{"d_model": 160, "n_experts": 192, "d_expert": 80, "routed_scale": 1.0, "init_std_router": 0.00989, "n_head": 2, "n_kv_head": 2, "rope_fraction": 1.0, "parallel_block": false, "init_std_up": 0.035, "init_std_down": 0.0175, "decay_shape": "square", "batch_tokens": 65536, "seq_len": 1024}
Below are experts of layer 7 (counted from 0) of a mixture-of-experts language model. Rows are named router (the router's row for the expert), up (a neuron's input weights, with its number), down (a neuron's output weights, with its number) and show model dimensions 0-159. Each number is 128 + 32 x the weight over its row's rms, rounded and kept within 0 to 255. Numbers have three digits each.
After each expert's rows: "mostly gets" lists some tokens that are sent to it at least half of the time. This comes from a sample of Wikipedia text that the model never trained on.

# expert 88
router:173184124086149116079163181129118138133137162085149167108110133111176203132118094089171136131122131117111167149105124130072131069090089152076092140123168141147105141120150174155118153156166130133182132132164144108196072151070098067095127118110084216120168102138167128148117170179132117146146148145171149183135150120170139165128118116148181110154145125111206106179120102117173132104090210177109100094099147075076104104058131113149125114131128112127156157113147112114134187119122088
up0:119158098096052106170125153146144170110131145132172099144163128139082099122161119150169109084106135133106080117046101108131105047126108154125138059168109163142111183148136102074113209071138151125146118139085086185165168167099093130147179153121112142064144084163173116137117106139152110121080117145139106124114110115143109160197125137102159099177172117176188192125109120117138149125131115189115140133125095141120098122193111152151069105123127124104155144118100122140088101224161168
down0:126174153122140168142089192144114083146097133097151120080102165135175174137113132112100141100129124078149097137127162100148069201120165110119053096132103105127169131133113133113206109185137159178169107139125096144085110099191181135104137101186161131115093110133085124120085092160110173131068152174115120081112169118118136111147123102174125134167141112104102194091120169139111116136120150158150155132112168092127159095132100164132123100096178111184104133202101193119128097222148080
up1:117124115161195135174186132160084158122154100156160119134144096140134110082141101120110119062114185122125133129096105139076162121111103140209164132059158055105123127121139116117096113141189173075148096178143159238095115178133157066145162098129075132138118082149124117129173116115144191107155183139116134148099164125152144139136160132156176166100138104137108101151088157074106144112139166107096086153166142197119127106147098152051098127156145127153073128157137167096106124116147087
down1:125092106106102127128131089117114138124127171073171134093097145152193157163119160151111139176165116106188132135130062156105126037159135132079153094170138128113131143142124151117130085127121147162126111082119104108131084068168071158116150176127175174181142135147151120091178108169092140122143136120074166136115148113168108184086104163116123155132126144129141138110129130110136155159104119136085140077119065116106136146174194107149153071163060222066119125220142137165168149090085136
mostly gets: " they", " They", ", they", " you", " that they", "ies"

# expert 13
router:163098143167131076106160129139099119177146168105090110137133078092160108184160135093096127154150097150125113067154119144166150078084064079120108112053118146129155140077120113132143104134106106092184161097168159076118125122083116104205099139153123115099091073135194221124116118156186115119171135132117102168115092129155146122140055184136142122136135125107169069128157141135152136121120161148147128067165129147083147077120159097119104073158127067122147197098085102134118179110103140
up0:094117153092142112141096115165162141091122135137111148147150074106147206105137123111149127133183110184138151119073167122102114132131131111203166124109115160119130153171098158199130153121069124175115163104187135125087096080102157153197076134092146081118111071176127125122103116113158104170077069143095080140116099176161161135136131161165139101089126122122137123120072113049169135103181166127094104123099095178152079142088162151141054123133152156129116109113103100205162155115126189
down0:104152037132125087138110101103131154148145075176137134070157106133104114172139134152097135198109162139114141129172074193110105146157097122085099139149111138116124089081129127107107124149080101140093114146121103089099164151084098101095140115126164100150184145176126115080148134109132121160145124045136160182117107162143128115144093176138049120073191158075156144108137110121127157128135107109205191185095127142075134171091079143146149122086098091106146106103103069119139182189154156
up1:124115157088141145098138153132166148186151166104138078147146108091163143123128163076128160134169093116108184094129136156173180110110142131100125150132127123160131085159097106108122106185084116108101115080112116088127088129124125137151087119104103149149133142093195064138136172152152143133062125229059137170153116107064095151151106199062155181117139085129118111118144064155167183109159180078100174157184162181111163125118097125125152121179119157090126142149082116138110072099154126
down1:157111137101155185175094183140121080155107124142109097114142249093150143134144051167159171195147111137114128140120082128149136136126154110092122096150138164108155117147149074053112137129078109096124106115170132113078179150097124104106169151155111122087149168090136143145118090173130191098143058126107096116132111139171142146144156151094200222191159109083118164124159130113076157150121164143150094127103123083148150143175108072150086132122116145128151095140132116122067147152131136
mostly gets: " Albums (", " Billboard", " Chart", " Top ", " number ", " Album"

# expert 103
router:166143143137147111093103072095064156112106145133138107093090116124118129203122096103161136139131126119064131127103109191158104079115084084128054084109159139117126147126120103123174136120046141134140108109146047145123113204107083138107170120160100138142122143199123184119169119130141054162129130157099076167169094117130148165174117144139110089183110094087168130151120129142144156102086136098162064151124113118141128126103059074144096129152158106130157085083139098106103214165157143
up0:168130098167128144116103071094108119125125190102137093112088145083154122125157137162130224130125184142118147138156100143110113096117114082168158137087150112127200146099119152130102121127151073201145128108124169108149132135145108134096114013072123161156098124122181165119172086184114066152099184115112159158151078123124145136139144145111133127105127122125159132185155152129132111101090104096090140146111128103037175115131201187086111092145167093179142120146139158120166076115086106
down0:095100112123113190091170122120126071128190134170135065121168174074180092195136149084108130122135105126146115133147101177144132082157159124119121125112151127189084163161126159111129064162135102198112155073134152102139044153186108119109162178114166093136142096116170142123069167135129061128138150103104119107101139193142077139136087104106138130142184143166156109136151074118132101119165078148157133128129108084125113162204088192136133144192080101130117118152165130127179128120133101
up1:168106114094177141123122159109129134150131097152122123127119125077109134134104169143133110101075172166124079125072130131101109089120079072184170142122171171109068170148121182072149110069177120107127122145149119105119184148156070149136072158151089121162096134069132160134173128097096120165146111120151165137125122141190102117127129110152069109091099124092134102074069095169139139137088142108189078142067139128131057102127162111107173106156226047105141128109171133118092108153151117
down1:133114091132127100144146140106097088139146118078074115148076198149128152078156068070085230123111103100110179161140165128141120144220178156115121170164067163090178112108174130113134094095162130172083187143067125162080109107093147102117120123092163115181108110131142119138103119105162157154137110100079144089138149126134155089146091162097153163119135118105105146131172102164161177165108152073155108106117135160112144133150070136144118173112105059129114101110076079143128148133178146
mostly gets: " announced", " perform", " allow", " add", " reveal", " construct"

# expert 52
router:119105134087152078112162058108091113154138137096124187111096135124169135143098135099171127096119132094125153091120123165163174098120127120111162114116131140141140153109135111150139174145110104092160104081168130102073099159079097078188134134151106141144094044195071189176145102152158106126126114157098150170144074088113136154119092139159110084142131179050132128177180097149119151119150164205122116120154055117087096070122105070103092087203178118108145118102113125091105153146127098
up0:109123124150185069116154102133125061076106166140088148084135154148186142124085111126104119083040140173092171124143114172106095107170072107141081102159112143085108148110110133076192173116099150175106132118206193147094159155117101110174141132109132149143052102169099127075101081107133136097126147096160166140134099086115131137115157142127136059175154138098108102125134131100096117090145085130173109143173105088106120076109087188125123165148183110160156134120086145067156135130112158
down0:153125202114094089099121139160071076110106185129095102139148137175132070101085129130137137139087162155123134112125099130116149104116135146167123177119136153161076127085127132119099138103139135128078075142105099160164187074127186114138134136138094096108112127138093136157156159131164072146123098127125145135188133088116119115077123095119056100059092106178122174165101083131135117126171142110162105143126094201156134141078076098088134117162141219123067063141160161137080167096111202
up1:125173160137175176055102115107108092100110129096136157085170126104184112119148088141167110127078165093097078113078101146131139098112089152103162105128064171109084034132093097109218129116180181107120112117197079130160122149097145112168054164092127111118127124102125123103064096124075095139138114163128122105071121105114131126076175189132132122166126141082095126177098127154107210125138101134179111110101124166128114124143124127112138111135131106133079147123107163113098117123202142
down1:147141116131154135128121107122146168054134111124109076148133172118151168132120071163135200126111129122148253143107155135128164161137119102069097141114177070116095116150178138113097119101140125150161094120139176112133130214092120115114072164097083138143116174029150113165110096131176110134163139186121155122084089087140090096145140131142087174101104116113098095133132188084138147187139161138124185153196110126081117141105111172107142159131082105146119157086128147154163162143123102
mostly gets: "ES", "_{", "S ", "FA", "CA", "RS"

# expert 166
router:139090169061117163116138095090109139086173151145093115101097088147186164172161100096113150071127123136089068158133087120143117116104127102082142059114108162161098176102132129160113146115123115110106114049190184112119159144124068131155110152133130138104107073151209153118114165111106152166104165139159091120188065069146116151161121161082137079210162141091139108104140088107156113077125157103163152131102156098125173095137104125160086131139153069119096127127103103157101180174104114
up0:095121153106158078102108113114137123080096138083108180167070080137181148164132069122136118094147122100082120076084136126101102170134069170099116124125113192169082111118146170097154115099108169113155151130110137150078138152114138114151117093110093089084139090137095135165123185156142149153142209090118122125170155132131116150156145145086131073113130101155094036103138130150103066090099150157148113085160195101154042139162126135185121139054142179140111178104140101149118120127150182
down0:131111169148079138118056124145175125120062079165136119086159119121102126098159096098166072133120191119121125144127189105119164142150108067128066150141161183121141128113111103106116125129148172135174111121160095123086132163184185140111149117082167149177157188111087163154114140104154166085133100123098140114032116094155131067112168115131146155167138103127178135104144169080170145147128135195181075099136121145111186149124102153101108110147194112121151108130058142137141123085061143
up1:126132083089135065096151090171137153123142107175124103100129155159126153087100085177154156078155097167164150067176134099208097102119131120116150117172187141137173107181105102122167137127161123132109142158130110161074103167109123166147125126096103158169121161159165117200138132130094111067128083143195142086119139115132189207100117072101117177115180161120115111110143158150065193145138095141113137132159155082113120169210120135153122135114080125175129151124146070136156092157103154
down1:182115107118191170101106148163125123124157128106121112119116152107133150173150145106128088158166143141126144080084169159122124119122150079109107117111114140091046084126108153166180152108179127148122088035123090121095118133098097109150168159175126114149059105164148119111124157164152128151091137124098131203125085095131116146157127104129146141147116125142157089148130155175163094070091119120171152150133050222093104104066103170088136112086144128118116077155163187190135185115094188
mostly gets: " William", " James", " Edward", " Scott", "urray", " Andrew"

# expert 62
router:138096123120175122119118084075134118126106107141162128109099047147147162197118106062132195111074137116098103095108134165125097114095106117066178078092134158177087115118141158113157193177103102140177081110111089130161070156109116106111103126092085165103140093115117149142134178095141133128165133110070132149088127127079110157141084143138148116167148103058164093112140136142150115153130114122169057121100116103099108084198061123139094026129158117136111172158093115143130142133090170
up0:107078115156129107156134151156113105193164123100154095094110168052085157171175134147121103071123102072100170140079124100161082119097165087120112091150128091095159177131157159095089137150132130088184125113102183125196132089159068144149112121096126183101131047134148108123169133105159113118159103127060141135127102058106120176096117114138103138083218118105175109141097092115092111148115140116205114178166121080139085116141125099127111117075094103145108163154083096149119128124111143
down0:127130107134106144196080162124098056137112133159154130123107123070097112094156131109141120142154144158117182084113139085120108114136186086089096097120174103193174166153167146128097075099144141142101134108122109082088085180158075122162126138076104108082151150157125081084066175163100091066120143173125146091068161163085146116095211118120173096166135180163112163096165110137110144182153134174166083128106136105137133099118127186129111133151139091152161076097151080129097153107156107
up1:120096092169145157118097072131145157073089158116101124166130070131143198191127080140155127094188084122095146113097124123115072119148125119128149146126135167140156086107133163102137162106113151128151157063166136102069128184143099167117130117117086160144133134202124121148175125167113088115136088130151126119118156087118153071183106177184093139140160086116125059110140092159052170117075123150114146103063131136141143130130156039160102153080145142109160176154141148180107116141158058
down1:108088149159131101172135179149123143182172112167171170094180118136145085103068115138080118112067079170159137130095121122090058191171143138185104182080123124142131112131137058079119139133083119149072177080138098068095097159134113159132129172168154166114124120136118126116066068105136057131136091077117090094152132165115116140142039119196147115133133147132174180113134109151115084114087150131168111124116129163104092135110116160114063089149146160108122139156130088100142135130120156
mostly gets: "-y", "alleng", "zh", "iley", "-j"

# expert 28
router:129141181103120092113138107120097131157136171076080140125089077110130135189093122067100130141128111075082107111177145167103119064152092110112106072082151167114135184146098086136187119122068145085129082133153106132097121202099076139117103129177113149149131103181131207123102102152146098118176157171147105166149128111110113108136123191067135114202143067082153103112085108084117157144104131120154052185151130070080160103117129085098122126154144101128163093094148140113118102145128132
up0:113161130066188097126151152073156117132107164240105096124125109139206172119122123115108135078097126151112145095160128100128158152131109141121163097161146113142142143106136069200161127086106126101152158107122154104135088146177116154163089147070081170165124098148077103081123158168127114097093109151095110104104133110131113094083111123126168122125108095164063174094118145160083168064152191153122098167128047159100147157153133101070097190097120101109110163099119115147137109123171078
down0:136065086135107101162100108149104097136097157126109118118105132141173057144149166139122167166152125105146118113135155124140134131107080107195138171077137081190082106116127109168149129152127127115108126078127147141136146151088159084133140139178166153147124163169088142167092107106141159188127131119128094152117100154100180129121098074161073166135101060130138101099114166099171095119028114063157107054209110119150094103091079166124176150157100176076150143069122130158181099124137128
up1:111053107136134164172140130126135128065117193174094096126092093122082122126131149107094131083128185121116137133115110085039156181169073149086174182105124168048111166125127099127109091098107067161176154120097126140115144149157133110119132184128157099171101141108128117116113104109060128157136134160096121137149099076144155070108095133168176104113123114165082137112130136136111085117070097132142087098092083125154069098122118216098138085112154145158155114133063151143100126176085103
down1:101067145095146117141185095170057098165123119105126099150107168147220086135144134136079118191140192045136116190158110138154171165134138089078137103113116133140121162156139107126175137112113113096096115127152137086035135170071095167062108145131132070135143114126095164097160164122103162168121074152149140147098135151150109117122145142162142111182124141165163101095127103184133144124121127133164122076192091179154131129171139127092098076172124115131119101131073126115129155103092184
mostly gets: " list", " represent", " Award", " Awards", " consist", " mention"

# expert 108
router:147142170113182155111101113107123126064177092157163098114137112082173107155128098116105105100193134169174162156156112173142106076078140147110160093095087100173111109110138197137182151085061100111146089114121089062140124211129089103127107144135072140125133123174133142138164160087151152152138159124158121146134127076151119130108098101096163085153163118093124042088184134119169115159113141087108159112151124162060181113055118128102121117192158121112143139138127099088115184127133170
up0:117097108092153158118109090056079163132089074194183136084127074167168145154106124109131197128148139161133163090119099174162149090133164175172147099107151165130139121082109159119095099103105130136167144142109134171134129073182110059161075112068110168137127114125122110158137117159114087141134073086143088165081092120141147138148127101162196087116138130177178103117140143102135150154170080090127083116124157146095092180143135124183128108172136200076143121143184075104115172154140138
down0:137183099110140132129114150136059172149141138089116104090087126166133077188136120163075134106142113088119118144094129081090081167079094189121139168142156091100142145121092117145102149137199140079121145141137132145160119163156187111158105086169107106124182121133126177156124112084100130096150097148111168075110051180169155118186118167099108183210107164121158092071204136119105108131132122070134133115089159085075101137130153142103154115129173094159150140174086166103129095142099162
up1:130123138142084107178199120159171067075133121145123138130149135111182183131177115179166136111120031114113124175117124135139124120108117098135145124084113124149134083107124122174139085138168108076115116107112166080089147089164136146109089114141138105090163184079158098165111159101138108160065135149125140083133091076122130137129090140116086101113182078092152093130144149098111089098109117119152202097116205122142146075192118117110154080216089140053132158131129169144082103141150115
down1:165121164145116152152171125140115164111141152114128101166183170152132106140100131187124139129185124098136114106092106114163154142102119131107107216111109166156147171174155083132122166144148132138128064107094175116170197157182124175080094156118185087136164129152134115052153148130173195184142118175138102106152130167149128113090157135127118126144182090082127109095111161112189142132129155137181136127142133136211075134081146098085175113165169172065148148185138165121082139171129104
mostly gets: " sh", "d", "-d", " ind", " Ind", "sh"

# expert 43
router:176102153077145090104125105096128152154142156105151176108135069213197199158134097108130149119109118145121088156095101134098112116123114130113165104030141156124108137058179131102123125168132136074136124065163125137053067169100097127106127183112090177129119024113153117165116129132160120139137119097134101160165120119126079157157111149134125133110180089101168084187124099130113167120133188177147092155121096103103129090131117098145131101151093107118155171160120088147120179165158116
up0:135160140150121145118137127149162146090142137135137184123182071189136164176093114129118129127161171122160098135113074149125048151171094158152110133077139177074120128135111057187161181146095145175195152150158116144188128175076135097133158182097100134137082103083147050127151157111112162168115148085115116131111138117193084161153149133099132105097128132111097047094156077144155148102135104154184122163085160155074139101094098134146130104099146121166147122161098126161105187119109167
down0:099098118098115126166063120197123105133111096088100156095155145123120150146110143125149149115113064164144113112158154138139208144106167145118112117138087144148196066129082129130092125110090114077148155121140177093166117115130146093185138074131222124203110096109175084162159080125097178158125136151169098087128131133120071158158101079144130131153173183091115140078110160083109112146092170136113200122165123080090130178101132085110130124055134114124099111080135147154158150175139126
up1:157126140120121124125092125073177146143100064154106130120108124103134114185186113099114163112166220120147114128084144214122101170123120145134101093139163137188130139110195029111167136109115079096158138070126172128105128137101159095174126067094103129128095074132113092155105122128159090153165149111118086104114163160121094120099148104131094129162181110193130125137161093139142069107166169118106153160179164117090169092182109136081099141141127050164091148125096151103146155157103110
down1:101116121102062065131119140083115102034171133107138121153073120152083030154151095157109130159150124159119077114159174137137142176088111096180179159100127142093126155091109113237145134100123149112182130114134099126169150121066139119149120117133130137131165095136132092140111104117152142127121123157148108073101096101147119076116165072105125075104104062120153145124125143146114151158148113172147132124101139062137128121131143122085068167131046096167125148193173074122115169141090114
mostly gets: "iley", "idge", "kins", " Times", "mes", "aux"

# expert 154
router:136118201075158076142146127094118149086132081101143224101107130154128124126095051133132184167128077163116124091121132182128129142084120118145082071134146163148149144138146157145207089142099093122150061120145157066113088187109099135122134118135055156096135107163192169133172136133105078118132098128132157111152104133112094155207087137144107114158136073102142104148156111095126134093116121174150125073182141126131158162144155131132115116140179182117162100056118075129101134153137170
up0:087144159171154106115129088133126113090122165094080127093130060087136162110115140179150146114123125071131130084164117126126165095129066161128115133127135125099147145123101143123116110136144160134148086084126125116149128169128138117131176067126166121104184087221206118020129089112089114110168111118127153142140096045154127127109138083136139080138083126110093108123134150109078138109169146146094144148164119112089124057135103112111100104043086175197111129162204107152105123069142112
down0:147130113142144104106127173145088156090170124114158074132166196070161159151193148105125131119094154155125114111012146104120142096127112120062109146128211139167134086098124139159150110150142115120136135190120097089194063114110114127197060120117123146147149147128063164100079148166132121138148191141083089132079140137114120106127105174099084140157127154132122186115124156086143124087106122134112147101125138150073070144125078117136127077123082081115117107151173182070141112114133163
up1:128155124115115165097154166142135125148156112098110101160115082135108123123139171172194146143123187134130141143139143121108112174158119088111114080065057108122146116185161043154149066132129139105096128088095102168133077126091094121121071106185112132076164106140176152117163096141140117131156128132131100130159163154169135138132133112119240109115126068107128106111122140126195145112186135083143141100226096150131138176103104106108160191141178118140111141138086115168038157154130133
down1:137183119131185094153073085137122093153137137141145122075102144119127168129153179177169091161170128088118130187118140097115136161122118136144140097157149155153105158148125117129140102131062112104114182065135194051177153147165126106106126089122155126115108175167107079141157168102190171138104106148103145147130129144218150065158142150153153117173137103079120099108109095118181162143209085085174098128158157113165126076148111108124113145107148143136060085187084131151119193124124141
mostly gets: "- Education", " graduated", "- Years: Team /", ") was an", " served as", " studied"

# expert 115
router:146089164092170126047109069093101055146147119066109148060132145127149105186099112109167120139097124128106189101108143146097200069118163168114148126089096142108116142126116053117152107103132104138146161057153131123119066210092105118148143173175123151136100064151173183132143183141117076201130155151102164139118151137125083123137093118116127094171144094149158109106110125146178122152087117131109074116135148124124158121112106098169117116131169100179136183075089100150127144120114154
up0:137092139123188158118124095058149106107102145126163123149111132123109122095193059133138159145138115130087154143109127085066125175094121162114102163107143125131073167130116094166156103092146128098181150175163087120078132160048113130075100073087141073164102124091091170146098131187148147156108181085107151136165180128098124157130057114191104176163128104110140172165126072129102103169084080136140098148131101100105080106183126106113114136117120158187075103143138125145175163096129167
down0:117125115188110115059104141167184073142138151156094119103145153123129145143146146132181135126088153152134109087144061135130185095096222119128136137076062165127100081116076104158115136174110164161120098063170153102111129141167124107115101194149098076130117159127122074156144130135125178104097105097095122097115101083102111129094188165131160155112139177172155107134140162094118135126133106137145089105131147097105096161125118165103133168087198222109136151084117073183080112103091119
up1:136106081088180118102138138195147147177178095179152164156157161122145149141109173094157154139187191161110137126108172160078101114106117054081101173181172137133103116083142106159109122136149188165131173090138152137114142108180128128159174091129172133157145181125151122130110135127150107117123079151161125193108143099049170163097140129107147165140140120131127135152180179170126141117089148155112144134134112121092115148173159085167093087150130216147132183114103046184092146114109133
down1:141194144111157092162130164153113103117170115098150177089090149094060162120104057115094110098177148161128097122105141128104161101137096188157081108129131164157090123122146146110138112203095107089101127128098124156097119055109060098123113140101166116152130129137134120148106123139149078127133173131147156089193175160169140079126191097144158146137179117082122217119101118157113031159147165144172088167107112152164158130182098113171109160062128126123160092129116156126145094139120160
mostly gets: ";", ");", "; W", "; A", "; C", "; D"

# expert 57
router:180130206102183154129162062132134120107159121139146139127145139040205086151163114113080129111121106164133192083140137171099138101138135121151096133107133140205145172098165173118147113091064114072142103115103113079129099182112093128118139125138102132126109093148152142140157157098125097178132150178150132149124130092170088141128133218169151118191141104143131101114180088137086143156103160131151088147133126094125147106117123139102116094122165076089080160115059087091079184134115072
up0:120113212113130145138120126183120092079185082108173138098116077182143051125065136114167127104146113131137153116116093144146223125086149097125149136144093125132170142095080089128151091155161197156145106181200160101134176112098105115082130104174089130146149115127165176166168162149130128157085158074122134108120171120145149101175131155163183146174157123134143115145144140137109125097153109190140129137141177126127121187098135147120110116160151113132115124033100153167160174125190101
down0:086110094146154098129114082129111127112104113119115130140113162111117151103157104113126166123099189173136185111129105121090132142137080121120109112160097180114150163131115135139107111105100124101156094087125135172188118111064126138159146098159157143084134146130150049074109068044103144126124135165182180100081113175116076146141120121126089086105101140120047161181130152056119113177071165191143086130146096143112125115134153064143127184127132165133116073132166239149153112159114111
up1:116082090134132132151041067134120116095123131076107118107114145104114122100115163181120136134098112065169137082160132146109082085170093136094131073119159188156122112093195106037110085098122134121149183106099123130111131171110114162090112168149127127142116057170111129125077195119101117105115143178152143187153106128197093125102089170093154143161122128147180105111097076113121138153162096161125141132129163065101172133123173143095191106128094077129085133104128130173173159148169103
down1:084094099189110146133101181137116181093132189142093114135149089078131074179060132179189118091114066083129129121241119093084174163172147115154147197134134132133160142163135127124137134166150099110169175127146131149117119208103138179108155153100122135133150167089102138153072141158125092088130079143089095081137184164174117156122157118109125152133151181120122144126154124160112169099127105122149135091128092108082181145142153090127145125181137138092098176096074138109113095131138162
mostly gets: " st", " d", " kn", "-st", " l", " g"

# expert 44
router:155131160097118102095156094125088155155191114143132148093101108097128119141126090117109215139137123142051143155138122137111070074075102194124141100081043165116167124113107122122170111134134165119073144089115094134133138201116098063113126132170123124115160131180160161151139160130151119207108139178178122177132138072127151145160088133117126091149212120095165149138139139135113119117102123163148135090154148126114083081139062161144111093127155127072154189106167102157147152071140181
up0:151139165078132124133138130076072159120169125108078169164154127140146090114115098124122143082102127140140125143128095147131117071139093171153097126146116193112150135093136118188122079171130132079144114168041115076075146142133076136160113141149071141105134183142121144120108186085118127106136199088072146106138131123176106077152149189156096074141128096127116118124097126149148150099140141174130163092147177160165157115124021173189116137141095145162139179105192147168119060129123152
down0:096168114190078169113123137154115114135116094139188111097124159080146139128148156150105173216119159160122108146128147139214148088160156105078100087098089117129144106129091108176205115151127129131143148132115128164106129126088119126059132119155122046116108106121113117176144121074171098100129199142052207117116090148135115122135121173099067121162169082192102165125160108119162149139149151106089183123111118124118130089091157172174163145145115090122062149115138140113083162118160107
up1:120131117178140114121214051089142147106106131162121117132110148192143126134153098146140131131195077148120117114145130133180139063170053161107145064124106068148207084110143147081131156100103178102108129124092144136092141144105120089174149137117141107131148083092097157164144105147110141095113143126127101139131114150151135163138115133180075103096081073151085124064126120145126104066145146147139098111169103126138115078092093179098095157079116048135130119121219080152121141083153093
down1:087144133132096133121111107172112198160133141139100160112086090120152130122146174163180096127108176088185144199142118157098120105121112088166133107115108175108118082103137073156125123116146152131094121079066141127162106103138119131150178221154184130191107180152116124196082155087122135117116159115120164179108112080129132076177122124176150163095123146121203099130159153077145127188180173060140159158137137146146161140156153145091179127147084174111124121110098184101110162127123165
mostly gets: " by the", " by", "ed by", "ed by the", " by:", " due to"

# expert 26
router:127089162115121127105116089145090150154103105095113177139140144069118091136113093128165151151116102101126099096149072148116107083093147166109116091092135151193151113151135098101180093125142082144205083083137138119128113157103123126103150113093142121118182103169225156121121179141106128133128168143192143152105134132100125098192027121166133046121127126132142116145160116087086148099130173097156118158141123103082098089145133108122067110125116083151154164100052083147084134133035146
up0:085089068136142171175159109137097109111088148092132079077138114123148098161136160139140176195112140155115139103174091098082155096130213126143092129099120105129135194105142143050112131185177150091154083099122111145127138166147094125080147116149096133123137133125097095116150148109129110140110186149150070203116074088080128170125101110104083127097124085131120077137168102121138151050145148092123163107105154140130062072105139127074103072108102120104070133108152120122175144064154165
down0:172145176159107127150152133132085140105095106138154104101167124091089122085168139143174117005169147179080116096122119149098173099111110139091108131169117131145129108162107137133141091073101150176154153101136174149129139158117139095133132082139086132183135156126114147131084135171128196110125091129205098156151129187160119134111128110112162067075055125182119158111108138102083126135141163100109165165118044070111131140169137131095110149129141198133159126124060079126122155186108117
up1:127142079120141092161127175068084108092108123116105141110154165108147154168189206148140089127140119075071126090129127120183095143097095074125106150153127121128176161110085120124126124133134113175047163084172177134111142143182116181187159099140170172115118076164154169096118138062162132136145142139125146106135165088077104101130176120148180159175146145115099116145166060146107202136122161107139160125153146153125160142067055188151161089136163104106164130091125115142088102115132139
down1:120137138083077197120112128082162151155095139108166132136105177075146159109116129117091084181112153084133121087101151098105182089126119147110145136069128087134116163114066116183155175123115088154196101098128103127150151162139133084072102124119123170151154105109064156105140126159151099180141074113106120130157169123189140107167097139199214078123170164210135118079092118090108115114125181122109073104095056119124135088105117132140149152099074126137131095146150116170112124105163105
mostly gets: "- Phylum", "- Occup", "- Died:", "- Died: ", "- Born:", "- Language:"

# expert 5
router:191101142125149068098168141099139134103151132136165166121092098096179128187143076137173104139163110140066121097167138148118128115149107114084126121086088202104116116126128133134174130082074147104134096138130116116145114177111101046137110182111125157161161110166133144137091104113080115103069145118097136195136179146135077152129048224136142167125152150124156093106093113113087149097064110208135107099150122126134068118144128128103105107139202140092118191176131091114131160121146148
up0:147079150148113126115132076082136101112130161220114162126119151151091084107115148104169101105138131111111112076125126134170143113139171107085089148141118147110103182084114105110114141141132047144158147162106144076062079113109132112137148059092136136118169100165108170127131133139136183125150125087143185201146182129170079165116152144102128160111043186098149115161094101097118187163131152181071158143147116101095099098097123164078059126112148127130090200119139149176089146121157119
down0:127146121127100108177075128121149159147080153127161119142086133183079123169168143137149142171107094132104121123171159121118077149130133126071087134172109150142145096157100125147155128154139114118085110146118188096088111076120146140198084106115139095217123127093125113098160113102150111113099124121074185102114151170148056140073129096070094100045116075101163134115117112140100126119072155103167083130148182117177085121134153134117136150099116109128087177175193098109056082057134106
up1:086170117110153099122185135134076098120123120055099186096108096146161122126201161162123167122209115146159115119100083121170128122084126112168165048051113120169101144103174089129132109191138191073172155092173131074112168093122109140134144159158116090127135122142125151153104093152103093117158126185135087180176183154098146149167106168110120110123161131129123098132098130137152169120107154170141085179129153114146116132146134126119064167146169064128117158112135054093144145124165158
down1:137127137082096177109102150170182112127071122138126086147109145085071143161093059171097140129151096096113141142103176125079082124147214132173096184085110124131070080121113132145108144087125066199081133169160155159139127157095101129168133100110153177126102101127141165136103076136088130148052072170102118093102077085153088174146128144098104136102150110123126184131162079151151150125135094110121141107148136117144117119089205131101077114148141140076133187112156102152096113136178167
mostly gets: " for", " with a", " for the", " for a", " with", " of a"

# expert 110
router:171168175102128137071168020134102146149133116087146142145123064159225138140083077116174156135170120157126154147143138132127171113114112113098132102107110143148082118094156127123141137123104147149136090081219090037116071133127094080105082142114087184095144097111145120141128161129167112140116147102157092170104123080172110093141101160110180137102150126088147109207133111092129141079097169150151114134135108109113153115122124082077113115147132076084137129060140085133103098132161109
up0:099109110188188129061126125154153138131185127128106178176167162189139179120106104119067145123100156048093122106183079152123104129147115182080131129133145100109129137217117142106130152116130117178141130132114122173103110065099089080129098100163086145068124163103178165157104149142208160106142145109143170116127110156141142160138143137192092168121087198115141099128147122103184065087134112145122118059162154154153140154116180081125156135138105144131124151100152117168109166175124121
down0:171155124097152118097113143171068142071068085157136102156145128071168150096154094151122101056098132118092095075178091159160041170084065103141082109099135119160083110106075149121143144133163131143118119156109094141103151119092116140174118154100131200137117133124112093123132202121126139180097116113109181178153118087145107121129118072132139095159095171099119181133133075115129107074116114082111126108120129102074156139153204131135151140121186096119116114180166117169154109193179131
up1:165141095208088102149187094112173119138132120115163170177141151143134130124167157178066158112136100113087133125184117138149128109107150110108129112086085124105093193114103189135074118136113132115117139107179162100173135140131046139182159131105106106154137133113228149188106091111165084126129115158122098117151105112158092139136108158098137095091142174063131152180116078141141100125094155183141045112111108121129146100105108117134229135119121096135089123163078129119140072131097169
down1:145186138127124071163132206146110112234111123101103132203177124114163105123134126101112158092098175079138188093142119172153182127111177103159094102077120187096143138119141136092112167153123128171140153080154144187139118154119143142134149113132141120145104137107127113118162112136135186112127126149118153135127075105165101145141182130135169128073159180169110186081130134139142123082185147153148155137039120133194165120150107142101122092156134149185062178127169113143054126138131115
mostly gets: " sports", " songs", "s", "ware", "osn", "eam"